Experts of a small language model: 112 GELU neurons an expert.
Below are experts of layer 7 (counted from 0) of a mixture-of-experts language model. Rows are named router (the router's row for the expert), down (a neuron's output weights, with its number) and show model dimensions 192-287. Each number is 128 + 24 x the weight over its row's rms, rounded and kept within 0 to 255. Numbers have three digits each.
After each expert's rows: "raises" lists some tokens whose logits its average output raises strongly, later layers aside. This comes from a sample of Wikipedia text that the model never trained on.

# expert 19
router:102145182094139118134123135160161149122104123136077099084124113155131095133105122151128127132114112124177102110151145151130161128124145099079087117159132110167112105093161107114125067115150087094119090134101136123166100109140125092118129128103137131134099156117092151124116137107142102169
down0:137176155077124146171149117148117101157130092119154116134148134114118146086109137125116158135117109099142137133102107077129138153094100143155123146136162121133140132089142125147178129089126141179182143100137154163086141084161139129101102152125135153118117140122149158118076148108162123091
down1:107116126098135128131104125129120138139121176097117140110103153157161124135155146114118068152103124134115146114145161140115104135138126115089105119092154126127132152168127125114124142128126183111156067113132129104114135108087146154094104144140121159139153138159125109129132163087125127142
down2:125151123107157123146134108134139127111135115121118069118131167126108119108121118139101115081139105127120160131125134118154122113075113144127141069148108124109167152100172147147126138093115075115147178166123132131165165121137072164109152108112137160143092097145125143128114100129146142104
down3:157172087116155166180147138103099144162131122072170148134151143105150122166157135139132141093133133108130119120109147155141151159145134120136082155082122135156170101140089120126089138145125112133130157112147124129138128134182090115111162113153141114168134142114106149148127081129119132144
down4:143139165130141120118130148139159109133106124115156133096160113136099127115129110113100098105160149137138121142117171134151139106162131133100116144098120107135126145193073128117164111169170117140136100109113143132155147089128098103116125108133130123146110124085130130095162196142136170130
down5:127138153105083100122121127106165064152144091136150147101127170160123098122149110138161127145135144160104132129093159104089087132123122144064103176108133157159163117121155144128111141130199121163109062112075144131127125120117118140107121120133166131144126071115111164132143141121137087127
down6:132115117132134117167118143142129095175126121117139131131137145109130114135124114161111134188137107104112124156146167171109126137135122085127116143163096156126128142087138066109149168140117121156132139146145166111136076148103143099131138116118131179140132065102130124150093114145104130102
down7:121152097135141130196156116098135118104151120095135137189129108129085169174112100137128124163137142160179133102089115135149135144107120128146126092098159147122114123117110150156122135118140122127131124173086132105194143144126105093120147088167104102159147102117125124147103104142147159071
down8:140139149125149155111098121098123146145138142118150116096148128142104138131136171162146156100110150090124147094178200160089189104147114153101149145105106157144170101111108153079142126145179145139099115115164089133142121130098135087136102136131167064147154162141119089098113134118173136118
down9:150148132145126123084126142124079168105095143111129134125163164152106133122136094134141170147130174113116176100139103127162122150119156121112135119076141094140153120127138135114103145105121100132123155124124121120144132125090113096159152116126113116203102140107138096135122127100139097127
raises: " (", "as", "in", "on", "ome", ","

# expert 5
router:107084131125134148178113137138131135132110112104102070137131154101116111143153082127133123152131115120120124095145118100138122163105123153108165124147138164167154146145096142143132112072093170100139111095139112114086133126122115133130103135156188154120168125114173123129133163133149162116
down10:164143127101125179133143103141156127111144143097100120149159119183096089152145116099119135125093145122079116117120121130112163187125100119126118137117128134133136146150139128153144153130158176083118100158133096150117097135145149133115091094103146118134097153141138147153135138125129055117
down11:130099118126141121133186120110156116111091124172109122125091126101108154113149159107131128114125117122098131129143143130106144122121153124159163119122158130128160116140128170154141160124146173153133111137119120131105148120123072099127143122123119141173072141138187150119145093137099107131
down12:126109095122114107161110166097104189122105121129154119131161156124099184105116093121120106125119152136149118116139113134121137124140100127169101157132127119120113124169172092150136087188118158164133164149168133146163131155138094165134129132119109165127131112172101133165107141134094120142
down13:103133105128162130121115142102162132149116158150145110103138149147156102119148170103152118105143147128129095173170145122156172102158111150121101164114181106137091108120121108130136096167090103120130138133160162110116129109144150131111119114144146101155119111139155115150160130122158114112
down14:141141129105141108085159124095123144117148150135144126121139106123133162125109129124130158111132118137143111135160040108149111156141149163128145112141108118123130119118121121140136065146152133088156128135113152149125080142160164122150140101125042131118103075114140095133123113140154092097
down15:145141150110082151135163142129102149148151161111128121158151153081150144133117138134150171108091137157159129107114091131139172095153131125133112147121154146106148131131126128126195128142119110118099150129161115104140135151170140132120117119133142153135137134122104140125101128119122125102
down16:111157197119132158144162096145187128136116117131134083130144134115100097137084127158083122106141146116196122155116123157136133097139122114180147146081114106134109183147104169112113153075143134106100095128115099169112128160139146145118137185100076120136168146138119155129087177115125134094
down17:105104142148071158116111132119139122063173111137116082132125139160163147146077119169130091143132110121111176144171138128153125133159132128163105163155117102167118130143132148173109152144124163113168146128123105143137128108127141148124131113137090108117158150122111165146136109135153130155
down18:138141112155095118147133113140128118108120156107115084152139225089135132132129136085131174129080115118137118129121086139129180119144089171117170141131096127123129124141116111133123131140132134085131119078119138161119143140117143115117134160119146107139142134129110120114110137130133112114
down19:140115095126175105132146175118120132102145122165118173140100122169160137126115128131144124117112108099177128154103152150129081098131111139124079103160124100132106121128160125128131173127137120127133139132134113103150116128143169245128198108121130129133186109152106154157125135141100159111
raises: "2", " by", " ", "3", "."

# expert 28
router:144141089138121105105134098113155132134136157110149128138150191138120112120147143122162130155148095119095125081091131130132138161134133121150140060160097091144106148103127150119131118107127158145122165145098112098107138154155137114159143164115158148128128168123118180129129121110107168109
down10:150181152162114123140146146096146125132092111149150155181110153124151077131140131127128140145118120146103122142112111133130144165147111121142186124130171128134160118103194148110116103125135132136149165124146138090160142126143110098115090148120103131109099133112122141094122171135104100139
down11:127107100152149119124137090120105166113114132131121144143074167112134112149130161146119166158141129150101127131106109106119123159161134137139119095112164097167129111135133148146161116134131107086166136173144138114115139156148094118153116108133131100085118115111096108082081000089157127136
down12:134126110087112153165159080093131096110160114092187132141151127112099124092123115158168150122102090096159126138078164197142099118096107101092108090137164139090124090107171142147116160117141163130133144130103117134154130098108130146156121182130131114135139119121113119137111153142120151109
down13:133113123117123138151109099088149122093120131124157103161146180136121117142130166112138144124126117099120106163133135134085153114153125121123086131139096134128157160156106158138121128101145077134111128096122139149116111149140149124162105109145119153152110138178132189161124147161132137101
down14:148107126101123133146124137090137130131190073134186159181141168148124148091135126155152108117204132132089142115135119088134164168105141132129135113128120110144119142127149129108119135143110125131123152144116104114073132112120137149114098092147124109142126124123161134121102047129136136127
down15:119096146118106095125171100125128101165133152158149145104092099118096142110171084114131128105159129115108140123117155089124116121084108163125118145150109122091128143164152124114134165194146126160087106129133095110110122133114123156119115103140130133129135130085160136142135048132109162097
down16:126114094105163074151111130111158099144083167079122093153132166118150121145134126108125139107154159129068131093145103110099124146143161118158119127138141098109114152115078123089116187181143110132130090105181148134159066120165139155113153142081140107092162136089085113144109140139140127122
down17:096149134114128107129122137176151151178097156108148113137107074141171115133090155122162112108157124096130096125176135193132100149186152131106126117126122151136134123128190138141133132068115152124121129136112080111167111172150087121122152119144130133126138134119112121149092109100139153113
down18:118150142091095151104133109062106099079154133123119112147144117151128119152132121137133165124085088159074119124112093125151155134146157120152099116176104114095113119121149120136139178106147121105160137175111123098097162133124133144144102130123107101139119102153116120128117083117127116169
down19:117127164103147136136142163080096117130106121155163142093145105110123133121159139100114110161159155125082136156123150112117137139116137134132103154110092093136135146133116090090148127110109073152117148166119119138133165120106144158142134131113149105097114140183110133143148171128127114128
raises: " ", " the", " a"

# expert 7
router:103158168086124146193090135084114143154120146084091128104131091107125134135106159145093112110165163132098152114098116112117100146116100113141080148150113126134080143153163113126159104097119114106152061083129151148120153121121168149140135128109189091122157074143129106122113130155156144134
down0:120107152133169138128121104110129130117143105143106129100091066105126135133178154137140150129130088144114128118163093125102102121111138123107126097105142123156122136191103153083111162156099100141116129150119138121122144153156114090129146138103166126080148151143121141145133146170183126101
down1:149153120124130141116132168110093134114142110063122093069158192114077131101121115090145116170116118116118143108118158124111134144068073145120144128133148175085130117108118151159133167145108173096149133127125121103143117146118154097129104136084118147085104158144115087175107162109126108127
down2:121102137102074150110130136143152130080081117121057130131135130109110110135107104138119193134113140142134142144123096120096130125131151097133148108079139118215139122164136087121135061132116126147141077168130171160136129104070161169118109108122113102112151147131103128157154155144141163119
down3:116153133102137122124177194171142136123102107130155117129125136139131135105195156135105125148129124145135118098141116127103139131128098134090162120090111099161117128122088114129097120123140154101107137143115112139140101126143159134131108154126149137106130110079119125147140095173127098119
down4:131126105104119137109138145136127164105118160142133109178138104119073110111129145142117145129152155125144129121130113136125149119124120095122125133152138090088152111134105134133122134106134079082120132083116104152116123155103145151158113165137104116111148159125162210126093000135142098118
down5:120144125154160110123102093134179150146167127145097144135106134136090168090133112123183120097114097096086114105091076159120120159128113161160118134111123123178133151118116088130139103114157152155123111130151113137114094154088173154121094109141125123165083102117162115115153167104141101122
down6:142094135123146104133090123131116160116176095118127148128151060136147155145135143145117176097138143130078103114097133142132146144121128133125174188146098128088145117093133088150156129155124146127127110152107128127128056102130138114119118120131150126153134078145160140086166171167089128116
down7:150153130114114111131153114162165103101093095112101138112102103094117098150120104148120158124137155092104118134162132133138141139167150099121106115099146098163125142176069105137134100124121106147119132177114137161125141093090167175169156083146161101147163146119097122154096097145116130146
down8:143099119093129110138108129120167153107141112154115112099075157115142152160108143119127140156185148119104171088114133156114122126139130110120115117065141127152072112135140122154161117149150133120136074132132123130121118129107132123146140141129126129163121121120121102113115125120142141129
down9:158084126167156172133118101115128117164122183100100135121112124144107126075131147118135137124171146134135107125165127106117147113133159116141145183143169132103157144131155136125141133110105119148113158147091160144138090129143121097113128121150141116137126141079146096129126143140105118155
raises: "-", " ", "|"

# expert 44
router:110151116127101087141140115099109137140133177079114153118131163131141121062150107141177142119164106144159141106135086085132153127175184162158092144152115158105165115065159093158116138132146154170117143129153095109137138154078126115149101114147161129114139093086129139121129084150116085099
down10:171138127117131143157134123102125138102118128132190125138116138131154130147094132137150153122110074143138131070101160142129127120140146112104140085127097145129120114144127132093098198100100123144105129151125086087146111117114135145136142110106120125163113102112127120179102061147164149123
down11:115104132114090169208119171123121095104130099103168093097112104113141110139089146175140150128153094164131165120101112151122101106118079127145179097103141132122080082174166112153144120117116135110117108135150098149115138100099112116124185097146127113174137125136093145113096182139128153104
down12:092071096122154134149122141136113127155171122125142150169111123158141163150075116105128165110133137153119149106126136120116155099131160147153147120112120119126125150135150141103128140122132086104118066115127114084128124143084132115109130120126095198146156164090127133095096132095120162144
down13:102117108100076107123117102127155137156097083128152096145154113172168139116137140131127147162141177123150159120114165138134142157123142144142133108138051108140107145161143154115151130138142162160117192139129120129151104139137102098098150137131146097116108153134104165117103090097120158184
down14:125126117082153123090168133103134162136145094117120115156128115126155106145154089113147099144098146129142136117121135124150131115106118154109120123122147169127142170132088147164103162143141140113114112134159103116113130118145113111107098093129126100114132146182124088111106134108139143146
down15:159096103124092150130143136142153148148122145097087072155140090116118138157121114119091141143106161154114113122158106131139132168133118147122137126183076167122138146136126149127141134104141152131149148112145108113103100128129130149167138141112095161153165133141134122096130141151128148158
down16:121135077102157150098175132152103118196154120140112106141129147129135135087173108160128148121131091169133134116148143100108142155160157131129136117128156072101102168133108111099178171140148134113140111134101142100130101109126103147155118171117113132163127070137169127115119111094117155143
down17:136115061109163123121112158106142079118100146109146146111130143170115131144094148128149115115119133099104133118125104132112099119120151157091105138104140115139131119109160135157151144176107141121171144131100136112117082090116162119111123164117110117163141133111163147123142109124127120109
down18:117074128146105113142134131121141102128114113170113114131148117128092087145117122130136091153121134104102071156136126115145137127113136157123168084152109143124097119128154084142101185113127177127124139140128121148121135115115091136142080124135133141110083124150141134089108135134144104112
down19:130142090146132199126130141115144166120139142149145141169165054154146156141116144156087128130107062122086113150093148113128130105120099176091112149159117151120118128176119141087139130103094162165123153102133122135096092100135150107100108130128131089100154106137099107143106158167112133090
raises: " ", " B", " S", " N", " M", " A"

# expert 17
router:110126101154123142152147138184131144115148136166138083170162122147110148161115101118076145132098094140153110157130091086153125120119139158109131125110106112142145134153126121110099187103112126166109120146089137170115144127132141100123114159146121172150154097146126111157083126127134097160
down0:123101160146145150108149130173152128129112135055111139134109080131164140126120110121118166147122149116139121115087130134123112115125107056142091103127159117116134131129138123124141154145098152129145110083153112166152109097072149138077159131103129085134139115121166109138127184131110139150
down1:093133141185100141104167116115126163171164123108145116196153147140129108096141114127116118099138118117124121146163130084138129124176124148122122131140123153128105145101124128157133121056136139094127100097126153108115152112172096158151184170153115159137143111121152086132137086117128085169
down2:155121165137114141140124124134125126124139128104153142106114139120125134149150116148111159124120134110151124115108167141117142107145144092107150137151128082110106104168127128071135130157099176112110152114128166108106117184069119115140115149099094145102121135119126085137133125175100149119
down3:132110159131137154124128146123099123123118127134105105102155145164177137152138115164123197100152132141137108107128100120150132130117116127099142135139098144134165111144135136097124151119079099123132063145130144127100104117130132125164141149147090138145113087108070115097160084166142133136
down4:116101145122101119118121085115122128143107148140132108125128136120100117137118101164151126152165118115129118105167127158149083126143176129134154136112123149145156134114146151139109104118141110120121162140088127117146098191121139140108169142091134137098126167150087123097166038103171118126
down5:168141136155162129188137095143164176108139124135116120100115134121141100173150153130155128120130147160130111112090128112131104144108167154157103139107094059118120130175144100161116146095133128137111125143154164148127089113114085147135155176157080144102150150129107171121101113117121142169
down6:160126106122138115108165161096185121132111135131103153123145127110154107136147099146112096112146102075126124124148127107127096131145165156147067096105156180170121129144117121099142133111154117145117143136168136153191107098138120151109159150143065144174093138153143095137162078089098133159
down7:139106129144138098112168160138066172147103144129109136118107111131163125138132140112123069082083121123119120152119120117109145128134087144140090133162111132107111146121123140104116127106161136120125119143179151166141106099105100141146132134138146106162106132142142157118142125130133154125
down8:176077158127152105143113138161143105146148089100140106156108129137129122107104117101101146129101149150099134108129052110100105119128147114173116124130126089115153129147120101126121113115107126133134163131163090161148128118104120151115167140135148103119144127139132117111098144140130099108
down9:149133118118096115162099104102055141119128154106128137085137130113131109127112118103153112103131100100145152095107125131118120195139137125125188142096153148114113140134118102115137113156117140137126087119119123075137136165131097142119122149118125103164126135119093126129127106134151117169
raises: " ", ".", " and", ",", ";", " ("

# expert 29
router:135094136119125156142076128092110145109141107126065113139119120121129097143137147134115092138169098089125127135114162123126127102131098169164144066129116114097133178126171135086128150116112116114134122120104191155143083116168120119113143161090136132133138116107122095127102114108112112170
down10:153122088139101179102156108129126080113141074101138103108109131133120109157083126149142075129143118157125092156137154120073118138160153148161119144122130182149113114199103142149132112123125095111125121100127147104105131160139131113132135090156105135113134130127147136156092166130129134126
down11:080169101080106138101107154177093161119102143088135112151157163161178130132121110159102152091104139125141116130109133148104090134075091126133177094138140127127137138090114129119118139131120165118137126131120090151140088113084134102128125120102133098135131141134083145125149095138122140129
down12:126145158115152075123123161144186121154125132148128127148102139115104116125121161132101118089154115159128110115145109093139126133111153107183129111122134123156145186158130108129172169098115108115156150122120125097107125167114171109150136131136103123130159133098169161152155061101126105104
down13:123127122112111147134115127114086111148122116101093129129129119172131107058132107171139178138139128108162120116118097153162139156102132101136066111173126133121131146084110142120146147173163106169138110132119076125109171113077175161115119130167145102103107138172126158118154108121129140144
down14:138132129154104187133129088122121116107128125099107118135138148130105101146173168148130111106120114117104138110119120121132124099155141097138088087137125159107115175119074174106103159135134114128130142132149109104150129145125104120119103120176167173131141128110134105128110070125135098121
down15:149065140146132097113158143150155108142120122130107127167102118127133136126118170160087162116158130112110107139178139120127126073108116146111117120149161158178123132183151126125124143087138109108152131079110114073127143166109155096117171126152107105122104140142094124096134114157139149157
down16:111148123110094115152120124145134122147102143127131110126111096127103140108133146142129112133119147156153157095106134147131141193164174123141145154105111121110102100116141182150165178137144117141175128146153127098169136156104144114122142081113134119141123156139104136129141172130083125137
down17:162120150168151117108122146081168150106124133120156168152110134153126134079120134139140137118152106111100134107146155142113129124136156149128088130138118115131150122129087123169094140113130095132112117121148118145113159136121129105135128135111121131142143132152153151149109111151177097071
down18:144131137117130170118177160141152112163146109148105121124165125140095093117155104120109132099153151134121100130182108107110113164146139134130110146092070102123091168122076099099144149145147158123123087153125129144107206124104127118086118149144113075155146124119127165165113126118121125121
down19:141063157172161126149131136089119137107148108130156150163150172139123118128114161134149120162121129110108148135108153121137152128131148123125140098134122154163128136121130137092113081176128134110129111166126124148127140163098145140187123131121139090139183139131132139122175143145137112062
raises: " ", "s", " and"

# expert 1
router:154161131111116127143152160131114127149112082108152115149139111108152131166143126114135101140154125162119167120134114140153139139129123117113118165139116102122118151161137093132114140096147141132094099119179156134153171128144107130115141160137135131137114119153155105120128132152131129111
down0:108095121128119101127123137102096163129118111118125087112157108125085104149117118166183128134132116114152145120125145124156132134171103132096153096112143176161135130108161143150124118111105084115190127081085117128128128126170091098145115123135092095144163094135129109084149070095164119138
down1:159118100157133148143152136161120088100150146118145155129119135133186142092099104129103109112112073133118123144178147140159124130147129095111121137159146112156124155111161092090095156087120142120120125148118102132136140158155153147138115121155071105141118121105092164133104075118136155142
down2:119134131158104140112135137150127123109148109121099082119143078118091122102102139133144128094121104123122102147099187129118152116201112108147132120137123109144130144097130146127152137159161142151143119119105135103107109113155121124108155153108098139143156198117099071163157135091116133136
down3:114144096142155134077125147126187144146115133174112131148126164131146112132132076139108189110134093144126136120147104117092168101114141093143106090126110084134137159125152120115149144130162135135107145157138083164134146114101106096166133109098125155154134148128109147180067122149126165118
down4:100134128071113122124105115112111149123149138146107177161154136131137143144110131119139149127144123121120109159131159120124107142148150109147130131084156131139169120131140096127117150133149143145090091115111088159110137117143193145162148091189094125103180126160110143132106136137155142091
down5:126117091120127128198118130128102172133127105128129184103131118145129090143129094083174105138136153109118111100112129138158083145093132114121116144133127141145153116102137125136137119146147113130147185122174158134106081064154101128145159119104144118142089102144141157125104190124145123125
down6:093186093131126098142112146106146143129115102121147156133089131087115121120121133110143135149108143095105159138135084121145139114105128163132138169145113082136110111145093119144142112096116131133117180145105147132124159071129171101156148121134118155140152164098147080140066162121093123128
down7:119095128135138113096102166121117169131101111150094114145115124131174188114105124109165137113060089156082125125118129115104069102119144120110138145147153131112113126143125097085089141120106146121104142099097148174117143143116127145156116129139114122130155132146119114160123110124105113118
down8:145119148156128146157135149095109125145145127118105148131158099108126133152110145066167127082116124121117079135084140065108117128116140127116179128166128122137096099165097108122150118124157146137095073084142145154129143101149139095146138111189144161124091182111135114127116170125135159113
down9:128162115131147159139124149111093121158151112123087128142143115144133129105147087143148148045107142130148102096119120106117107112071148116117126155143145135121110106170130118095129139150125135092128112104159159135166204159097151084110129111142128138120136139094145096136165123142135124134
raises: " and", " ", " B", ",", " ("

# expert 36
router:117138135113138148126131114177114162131134117134154082057121129123115114151123143128106137119119102186141088156112181129108125157128133107134170177106126133145123136102158126080118168143164144131128118145138143120138123097141139152159134178133144144134118077136111163102138136148111152108
down0:156175107136101190117103165133109095145172104102083108084143137127140103126109100146131199159150121138133114164044120139166119173163145136100108132125130132110089133148066089135142151124145116167116130105142093128149128118117122131086097123115154126145095130152121132094150102180162099109
down1:118153113144131116114090102095101120123120095156136158161136165168117094136104122132132157131107105115147122108127155118116092113142153131099147123143162132140145126139121133123092104106118111152108090157124128084141128102158136137158135108115154099128136143080083130159089113126118202090
down2:177104192159144099112097111127162139111114134104181103148148147092135118153128198113110143169154132137098121104132143129165118103134144097086111092114124124124129119121109146157114150165145102119125131123138063097075100086095130119116150157108126130106098111150126118089141118106099130151
down3:135129148116155128113115156158133159168137117126128144139132105135144164110141105114106110100109141156126139140096118096092124105095082176072107115185148133093095161134089124113110138109090148179114098114078105186089086100131124120092092123127132124158141117130140129094111165150094115127
down4:169106145146132089141160191136109082168134087112112136104148136121053146154137130113134176154103142149146105137142112136174084121081135112163131133110140128074146120126139125131140119128136132147135147110151147137118125103108158107119133137089106176134124111152132173146087136103144146124
down5:186148156117119148151143075157109141137067118110119165145141116135134088166087106127143101115119137137111160122161139170141095146131107138106101112100151164138110114159093100128143108096113129158090127167115113121187133145097119144122125142121106160133111132135145135141133063112121143160
down6:123136099176081139133154111150121106120116119111175118161165126131157091119120145123146118116150118100150143109113126111091153141162116111144150085128175126144105121124140139049156138123104135133127136165107133115159112114163111101140148104142129159162145178128093120124140074128140147117
down7:102170117131086127126106122127126119136092140107157125146162087134103139154116132163146156118129127105137093107157104156163146150131092126113175139155160084097144125150135098107149130138149115140168152146093116174132115163112138140190116124194113131106167163153167131128113077149153128133
down8:091128106156107127137093147172140092120085112146112133155128126137098152147140150092152136115114145089095171130129151077117076162157135131160127116112103152123153170088127159156156119090141114133121118154150120118123086121076107077174105153126148158085157171145098111106114133108106111147
down9:110135134160122129112115141136136122180128144146139085136124143117154136114089113127150083106164161150143148171136106129101080109136142130163119140105157145099131116107119099116099134121151118112145150149122131162155073124148145121172108129109116100145119136117127145099114111078150103162
raises: " ", ".", " of", ",", " (", " in"

# expert 9
router:065146084126103135139148148139128130111125094196156125122109129109141158135121136137112108150111145144142124081093165123144118136101154094083096174081140113105152115126083135118121125086157185145142088136193129136134108154094119138140103137149109135118129138171150141145163116119191141123
down10:132149133123143134104133100106144139126104106088196156137114068103153136106143149149142096086150160146131135133155132142132186159061158108134098142051120128125204117119130086128115096088134134110142111135205113126130147101136147123147133098127127097107089162159131135137103176109116144155
down11:127141159112120128135133114143163101132156131097131118097189178147135135103172112146154119105113120142144160164122115119167162129163136167179134120099180107137133120097142158126122140185104098107130126125131130134143142150154140108149147149145095053125140101150115160129162087146129089102
down12:096122171089103130156092110129112113139130141143147106145123112103141107182157128080149130187141098150161098170120125147069138133126159173078180120133141133178137162108100160135107091173138158130108129138129125150127103093118132133145107117174106116144130103097095119168133133157133134131
down13:153170137127132132114123139125149172089141129132084174119127117122135125108147141152100119117116136149128116140129105114106141136116110102143132101175157142143166120124155083154112173137072144124164131130135141117144074118135094116126188130137115120133146117107147162106126119125140085139
down14:113146150142146157136190136145120127137047096112155143125094117110142144183161112112162149156134138116127105153150122129074131101146156144137126123163141158125123122125125123132143110107121118123144135126101155155165123137112127123105129104149163119127086113159139142129113141107147143112
down15:130187127126145157115082148130150126162085125141122150136129164112102143134146110100099132136159181169107129145116153112138081123079125120109102172143132109151136099115090101114101141107115133143127144131136163122108124086157149133105115175127140122124137118107107117177091146106148139158
down16:149118114108148094148145121128168106203113115133188148119100138083159121075111065090130105130137168132116175146138138110177161128171140132152158157104174165140121113150140120119119128155125130098139168151136090141151126142138153114116143149115127160151117098164135157147127137136160143114
down17:114149181063123097155138084162159108143111114117119097110106118149146140130145186144199149149165163125128117122124146120121147070138101130092139123121170129123113113128119113145091112146137143150108134116096145133084150091094170129147129150137114142169128156119133140141107141101119147132
down18:178133127149120103159132134113127123176125126126158114140124128123155139140137151129116161143074118137148065117120140131100120142101129096159173111119079111097119161128150113126123094104144089116096093164146149120107139075139121102138125161130109152114098133111104131094128080062153112149
down19:087110128143142167133105141143131116147122088141129119142151161161140149143132096143150106160150139092157125165118108107136131111147132116119142148174173129136139135128145098109134104123160148124155125113144111116110153119105170114121146086155128161159137088102146107125145145137145133113
raises: "-", " and", "ier", ".", ",", "ed"

# expert 37
router:142108141138181104084149113094158138101146157150118124148096136144159124137148103120170110158128142117094088169095132158144108109152151118104098120124111124133052139134125171127133134158112132158135096096093124149104102130177137174113134117117109138135124145138091122126122118103092138115
down0:123138079121130115122138134165117133119107098113137156133121168112105138136139127093128122103124087132112121147131147132126159128145135118175140097086124128155164134124137130112078120082131155084125152118117129099128110139105126139151126159119157132112134089134097118091085042092178144127
down1:143118109125132121127113134142116117076112117137154138110102145151173152102125135148131113118097151160140085168136090131155104096125122139088121152159110183121138109106096117127131141151137124133159134196115127105134087128134130142150073095154151107132131148138124189139120115123115147162
down2:113158105121112159114087102148148121116085082105095158086077116110163095136113187151097147112123157149145101124134134097128082110101173147095131134113154127120146106174073118126109143126090137133144136124162121115112117066125148135136082164137162136125134131131090171147128076078109115146
down3:131127157165138149140163131128141130105133177144116132112113161150145147155103143110130183113157157101178104098124132120109145109153175090117108111155165112157088118068089172117128131153118142144104113111145120100108123109131106127110130176100142132145126124112133102140116091118127110118
down4:106154141120155110122133110147159096125143119144163186103159155137191103130152145094110135112135146119165142143110117088122124125077161112132110157110132108119125166105078139127145113157131140144100161156160128067146103104129145125124099110110161105154091122118113159074104066086134123095
down5:167135142095114103143126101135142103173102111118126125109067166096131115124169151109153132151134125148146176149136132149146185080113095115131125099110132118128127138167132136098104146129172151121129165132152146097108111135180153094139153136060096132144080092124100111168126020081096123131
down6:096117116148131151159101145099132118128131095134121121147164147140131096119139155134096114156109114156140136097131115147089127150137145149084125101111159118123087161150094169138096139113145079147121114108111086115120133135081138140130138157130111159138084094162148110110182099134146145118
down7:122118122074179177124123140138129124127123076161151162154147125143100125179105150095109124159176133098150093147124159112147173152122171133139122120127116123076098134102137117134137091148189153091086122131095135082103141170107103132145095160127149078146175152140115144138116102180158139092
down8:092092126126100162119124135134119138167163136158156156130148136153159120102128140119116136137140113103126160142135154121086128178106174104173152103089163089132114147126113140165157078160159143123129164181131111124105117107120136126156127141118168078141103167097086120121124104104129109123
down9:126137135130150133150173127137123105108127128170113139162145166149147163108092109101115127125165145099131098137120129112091117120167184072113147089128138140116063131082081092121117091151136147119124161157133103074102147132118094112105088100110105138184105091116103151120110068102078145139
raises: " a", " the", " an"

# expert 39
router:131142098126148119100101121127094108114108168123162141137108145131134126075124115142139110132156098128130119106109085176138108105163129136137105123136110087114113120159133149128117156132086111122150129170086104140095133125122136139103107093136150178136183138111127159136145118119118156078
down10:137150111173142101133116141116100130118108125113133122115123145133113103125152114196160141150135121124142051130114148102106091117144125116121095073139160059146143154124151086128133122154151130133144165128108116097122104081124132099146126125092140149124103181117175139075113147128147171140
down11:150168112084138122145169115154096103115165114165136128146084150140119114133058135125116144123152153193140158152098084088125112165162139123159139133144115141117149092119126098147106130125162113155115081124158110134103111120143099151138123127115155113142146169066125193068148046073146126153
down12:120103139122147135078125065144108160171150135132115134150098107123129181120139127157157112134107165138118141125130100165138154131127098160182149115160135113152120137143149125097134158114166136139125148144126144141157127162104148139130162144144128091122100140129143079173106167162159134142
down13:149118097135161131130141116114143104114137147117167097074113110140172157141149170164119157138128111138151123105109162115127095131058116142141151101166102100118124094114130116156154129145123128115111124112169120167131088156136103133143134125153163105156117132104087148102125121117172122130
down14:157152119158127141146138097115116168095116131127117130141140095135103123165137112126153084106088160178115104119118126122171135143152136141142116158112103129137134114143122148096181129130140053107150140171152212107131121115141137138130140161160154103160113121115119092127172143160102148151
down15:154094135099117112150152118089146131137165102107177156091081143079145176118137130158112110148110127112128107133141146085173173112119128134146109127165137148125138127174165092145104105132104134149114133109121139168096130106179156126103108127128102107091121157130153149087151059133109138121
down16:102106086134136147152125075113107130108160115176177124126133105128123147157162129178159153177163138057132100147120151144168108141122125145132108108160126115142123123147084134148086102142095113134141110141087100107100114123147060095152153129133106139128140169115106139139115108163132132120
down17:150095132119092165144114140113155123141099117142191168147127145117146091176076112110092082152125139097125105114132146141144137144110125138172113146136125111132150129106158097110133125173117119112131092088117098138138140131128120103133106114147105119119132116135116158183135099141138126128
down18:153116087139095109089133116154150113127099097106089142145122127126088141106088156124095169111122135154119157140112155177128111119137137090132115133136094139146165157125151113095108118128159120199123119141158154155127125095091156143131131115133125131120125111133126094136148131117140122134
down19:188100145133139083122165131123127088126141084153131112159157132144142113110108093127142148126081164127077115121141133142149123137095165139128117101140140154158137176114154145147114136115129135114046150090168168146110152121150115151141131135124086087155110153151138113107189129119122115132
raises: " the", " a", " his", " ", " her", " their"